Experts of a small language model: 8 layers.
Below are experts of layer 4 (counted from 0) of a mixture-of-experts language model. Rows are named down (a neuron's output weights, with its number) and show model dimensions 0-127. Each number is 500 + 25 x the weight over its row's rms, rounded and kept within 0 to 999. Numbers have three digits each.
Before each expert's rows: "raises" lists some tokens whose logits its average output raises strongly, later layers aside. This comes from a sample of Wikipedia text that the model never trained on.

# expert 66
raises: "as", "f", "ast", "at"
down0:499524506490508496546472500481498517512504538527506487498449487513538486497508498487450486463487562512545503482505499500513538509499499471503445485462497513484455488502494506498518559480525523505485440492499524508524526477504467519502496488504551486473480529512478502516471474495557472508492528462498496485477520489543482484531530455517494490494526510411512491488493489471458504476490
down1:491526513456472532506525510524516508478492510495555504528500521493462504485551515511564492516491505482453483494453478506493484512498477485500522533470507520527495488532489477488534502474518505511533503494520493477523532529527489496511507472526492521457508536473537532546457518492484519505520458502504497513524488487491474511507513489564420491478439526500474477533510492544503460509489
down2:489489497481489501522462536533503480478478524470526577539482537465459506488544519512505524476492463523500498447459501498513476513510462489501487473475491454501457501478535535535487531505510478483499558516510490492492487525523476482493529476543504455533486503483500492516476511488495489499483481536513490497519460490487493529520537490470477517515475469546533491512482546512503504534549
down3:505471494480447506496496520489526516484495514441532543457474535485510485513543505520508455465493470513508545526488515516489480513504476471510533552486483493487484483494477565522493498517450521468532490496515516492487510482541471477523507526504504522525530509480460511519481519521489512487522512486545516490507471446529512503512481505464518515526567456500515455506473495550506500505510
down4:515531508509487517501502467475528516492518535503479439530495516499518510481488529507523480494521509452477464469507512491450531511496487480542506470509534535454513550499497538468501459473483434481499523486505504435511504515477493468492496473525467492524494502552495513498480506481563497521537503509441524497485512498509495544496521492525482536507466510491490508498525510492488453520457
down5:511500489502512485493448478499531472499490520505461492487490534471494525497459501458479552469497461552493505518518496528502491446476502498537492536509513510484523477523503486539480472538532531478481563486487528504532509545472490541528505523496496501567509507504496504532512512483495523477505513503481514485488511474515536553513467528493455476481522498477441531514492545498514469476495
down6:505478468542462521480499480489523495470519469507506534510534472507458488434470498474485527505476443503478479502503501537495499562480502488500518492480481489533553523546503523518497517506503487490497496529563520537544532529481464491520498482514510518480537511510486482475526519530503523474518551516516442521512504514488479497495466512495467509478490481518455461520528477522510505529517

# expert 107
raises: ":", ",", ";"
down0:541501513493524480440474502499527484492499514492503544520486506512449521465520539492481484511488533452492499496511470487493548480478523466525517513497499499479510522483473465534489494497509471506428506499466497505570543480500526530516473511495473502494550429536485529494468466513556473511559487508511481467481503474479506475494484512488499476508471497508469523490493493495498521486504
down1:484523530498488494517512494468533484484487466444468504493540496512497498528494505508503487481514513503481513513501479509504503531499531567528518472494531520501505482505526533527484517471511533543514488495518457511510496487466496465523498516492545519526444478472554526492528535521499488494465517477494459511490515528496482467457503514474501531499481572510453491427507521532546488502521
down2:436522468525487475494515531500507488474503506457503496527540520510474531488534462477549508477469543473468512493496472508514555492511490525505519498494465462559490512501476538494458481531497463500509510494495487492496506477486538498477516522522500489528472459516551496467525511504495487517473564510521482497487540518553498498571493470480535491504529500512482502473519487501490532495511
down3:484512475501542480513479455515502465461534518497517461548499538537527498515535541501484488569485468488509467529461515482507513513472504500496542482501471481515518475492524486487530536509516481520509499505492491483497500440522534504499500504513503520477498465510482518470512519511466555540506522493465509533457557496492453522495496496494502514493495485491550540489461481534449525506516
down4:461493551516520525478532513492525486469437522527507488532514464513483521466505479520517533486511526490524519529486466491499547509506504502487500507485538501484489563529482512482485433501514524498488530488467482504495546492500488474475476516492496466487516518518553509475523528501490479499491469473490502492492479497496519443557524568555522462495505511508499478503534519518500506507455
down5:523492534484475522485518452494481510519489500508472480509509484528432492462511507508501473484488498521521495526531466481502500519496511470487475495484547531464519508501503508486470434506520504514567450523525503535485462488481527473510500454464526520461536485505473470494528503504494530468515507538494456508492469487538464526522470520478511464527494519514476499488532483474530485460540
down6:479509530506507506457486501514530521521463494492474494516464521479516499513514523541498530542519544504518477532518497514515484513502470523477461476501490461522442532520506476476452414524501526514524524467525513521502493475516497489517510504524483482487485488504555505489562478489495511520472499510504498469485475464478570497479476514501498533486530516486521493522553505444514514509487

# expert 21
raises: " |", " (", "-"
down0:500505497495514534533532530518467546515484508494438484486449524492462516461507502489531484527499505483533492529515471535512528555498490451518485513475505472525452524501492483479502449490495489474484497473480488514506537475578467493547509518470461522519474481497517487471462548494541533524523490483465465529491513485475493506496482506473509481477516526489486493493495503490522519534510
down1:497532529486474502473483497429536530495483553473486483482499529513517485470533511480560527507494539497529525527494497519486526508484455524484506472461454527548481503502457488470501495457474476511491529494509520508500529526554492559504459513460470505518466516501468494507479496491540509522503510516493464476491494489506487480493504509508493448500476479447528511527531501473488517479516
down2:493491497491492532505541495520535505534521502488507538505565505528475461499518490485521476484511533542479527534521485505498498515509492516542527499495532497427487512511478480495512481525552479536489450539550483514501478470483483482479494547502482476515530507482521512532496547519428493485505502542491503513539493508472497498490485505496506468557532526509478476480457495509517498482538
down3:467516525479487492466533517466491516493498491509448473488444469498515451476544486453516448460501528432531490479530462515488538518487464509483490500498513507550477514508530531478500485526494509526497472467517506501515499489551523530496505475485487508550522485487516477505487493476534486527496526561500502483492490509517495520471497463458516493477518488484465496464453477502501509532513
down4:509474476530504458534464457522516522502476512495483507442530503512500509473455468521509523482499444518506458485534483504483512533529539461490501492510538450488486508506458451499498534487487508520531502527457486511532492530474490507519500485487512472443524526510533524509521503469486471465491479514515484466500520544522497492527498481484462536454521525498471505511456492478500535476476
down5:516500539471474531509463533486498509501478480477479507492526482531480479486484475459508523536461470447502519534493471515493463504478513512506495496490545510522539500497503541498471507540547470476490546516492481524553510462513500500521485518501473529487536456495497528493480528484540495483499523483479549522490516542524532500547458516500452515495498489501531463505460533476496451515520
down6:499506517485504466475453510471498479504502535526494434522489468466519464492497446508453511511529519471525513452498494493490481521496485473477495460524495518527482497519512481501511538469492509502509505464515487517487546505523514530536426499540513505497505490465485512494472461496518505545485568452490482500522521486453493550483510479480507441502482498506508513517496503509493493449484

# expert 116
raises: ".", ",", "ent"
down18:522509499520496531470478542445508498461491507466480509507515496515492557507479487505526499490480494488515462506501471478555474502495505549495529505505438487509506510474494489546522517534465485509498540522502510498482507458496496500475512457498481478515506495484497499528464513496491531520478528491478453538514524493457506514581501506512520502516516538446537476555528488550502524487512
down19:502441498515521514478525514498494502524522482516482447518495537550472484487472452466478533496446498533476518515509478527447477484500489515541510484466460524477490500482518532474498485522502483503535474457511523472492535490495519480456460477535513555535451494483476521525498516529487541506489492498501463495481521482503498479530510447525509500503502522488493525528503511522519477549475
down20:540524487515498478497520538547480491528496489436490513480506498547514495511477499532494493478484529513531471511514465539523531529516490510468484497488431486546492486510494496524493502502464508507538537527523469564519534496508454491496509499462494480508522484532456485477490487513548489501491523528495497478491474477495509501527486505471487514441494532463503531516535510478548471459521
down21:495544474448484499485493542483447491492486523504494524518499495473496453481472484507491509510502471501499500509461505516514503463483531508472512444453563511530512505543490510490503535498528533469536468465471476480525506530540519521533546525503521544511479503492468496473486494482480488491474526488499524498501499492522407489492531487491510506550495483537482512517486492503506454497500
down22:490485490484554520501480539471489499497497525520521525469491520485527481449459501495436468514483480510501544492521516515509490493477494504490483493497569536516563516462473506490511517500492515490524461501478473514519534511535447495487492505506505474538505507474447472485496461458490476502468497453511537503518467505535492493484558467515515514485489467494486522519519498480504444505527
down23:464438507526482501477519511496495487492493492433493487517523546518444554497497470498438527510461537484475498506498512510493497465493516516525522512484446488507517475493493504483502455536512452464443479487527527513519489461522491481533502502520502486514514507490486505529513445502512513506514480515517530505488459487503477522458501509435507510483521527486547512493473510474514533477513
down24:506469537515524566473527483453491508488461493483514522513489516521524459494471480474544486538484485466531501548556484526494479544488545506462471477519483484490479547518545522501513515514507489459484498514526459488494502501531536492513473470477513527565506496517516474531494491520473489485479496483524472504496537497464533479528454495528505509530477491488518485534509496491509492480529

# expert 117
raises: " |", ".", "\n"
down0:498498502530489498502479513491472537505498532527467490499515489536541501505503501511495536508503503504535481490515469519546504479497537459541433452518530494509528446458530532509517497526484501493535489533490504513475498451510449482444510505477519481440529476519488514451504528506566481528522490509528501518519501495530521523511495455520506502465490495522506491471510505533538483480491
down1:520494489481513560484476433488491523495526493493482497490493480500449502520446490510499527488498487509515493474486526526491523479423523493504522473451501511464499515554507550501505493478527521529499525479492516459490481507469467524486479485481515487515510497501566511475494543526482529472502510506513521500498542557488526479464519494463478491476545525510537528516508473501521491497539
down2:459523483481483475475519525520525457486486511499484484482507550524503501526497517516512509474495513448516487524498494439494565487511499469492469497498504473484515537472517483499524484450522528533484473553460477493460459511516510558496475469500439521489484533520507475486507487503460506481520489518525515507510506506478450494450495540495508493456454519496508482471518482516480523482495
down3:528505500514499507510503484518493531468488514536521444506515481533510536511455454490486464483499491470531551482507527486455507549559509519517506493520464519463500519505510501463511524493495536531503480528511520485470491460469536532523521512500525470526487474523493463530504505482504507522513513513493534498492497494514515488504513495537466472493497517476535447543549528526508497557445
down4:534503486559501476479508501516519472513518506501502501569480451488488485473477475482444503511506494533511480481486527521516512542537503539498493532483471482488457495508501480507501603521497530501495494550518494506524498502507519491499534494516481505466499508474552507542508506446482534515525501476492495518506506494492490499538558503505506433484502518485494491531499524479496519479533
down5:516501494507480441489508493501514510518489497501527519503534484506458511502492502518528497504535536505546495514484528530473498548510590493524465509496529488498466499515459525448553497466480528504509503532475510516508517455467555464518466486499519504498494520472508494512491485460487497506486429511493471507509506508496511461475525494510542477511547506563512501460511521504489514480487
down6:440482499482505518528497500511512497488492493503510521486503495513490503530484531511505481507457514477476511498467520506503493537447461488500505574488512509501492513487533519490490398531518506448481494500482536466511462457491506501511512532505476525523503540498480483497521471505520524494522454526495536546514543495484538522462486514512500496488495482504512494516473463482477542565492

# expert 43
raises: "|", "===", "==", " |"
down0:464514525448523528465488460492485494463516515507504520530525480485464459478485504516498495515529488496482497498508491469493506554490508477517482527540475502518492484496517497517531447498484474476527565470494500512486518474510495493515525520504493475462505588472549514497491459449499511540489528527494494559468490484502446466525489478490477533490467505481506479515462497519489501494505
down1:492509516518499463525531571494490507526503493489512503484475525528508506507494500497534502509513485492508483500508509498475499493475493506510488504490507481493496503486502478510501681469471500490495447512498506478493498487499515502498484508462501469518506520510419482478502493494536509493523500482520510481516495491502513519502530544496522482523522507507525482483529491507463479500508
down2:482521519463501516542552547455496480478499553490458501497469544476469500524504479514481502533498517492461454499503505508477519519504486468534469520526475509464499479452491508500485465544466451468497503468505497498516513481511482492451466461487568518531511509470543502515504486503475525484501507524489492524521521501501490519460501539465512517502478526552466493474522524489498508502522
down3:511520527497480540527519536511511540439506484490492506522495492538500479481475467514477469539456488498491493508486526487512507480490497505562493480495447506528480484444497495490494515499528505445525496479527510519512508450542500451512497472535524509514526442470502471530532485550556511504492525497452470455519510491520476508492558474520501514520497492493491531507507497506475488503494
down4:463497498508491500540550518469461511514503499502494523540454519492480479502459484529527513544470518511485476533523480465475473484475510449484486464472490502461496519490423464451472499472498515465507519500514520514471466502483498490509508510504520472527522545533492542504493473487517539500483515545491467476502482495516443527503484501516489522459542480488513481466479480515506468492474
down5:501483532443510491515496515486458501516516463500472515514460534522467492480451478492547453520513456499508437515499488486446485455485442512489478499485476468508508489480509460522473514500497503479491501468557464507498491478520485511503535502489488509499537516533495509505479510523495503473460518469496490526478549490501470500537514500542513535530529475449512526466469493509479517514483
down6:521503498493456468545522466517518537466481545559487461481528519475540508519475515533504547476517483511499512536535509501481496514525512465523494447482497485545501475519489504514496504442509530487479522521490509451472491497499479471463506517541500503545507490468487471460518520489534510516512534522471505497522430493527499497506467470493514486517492451460511499487514500496510486537490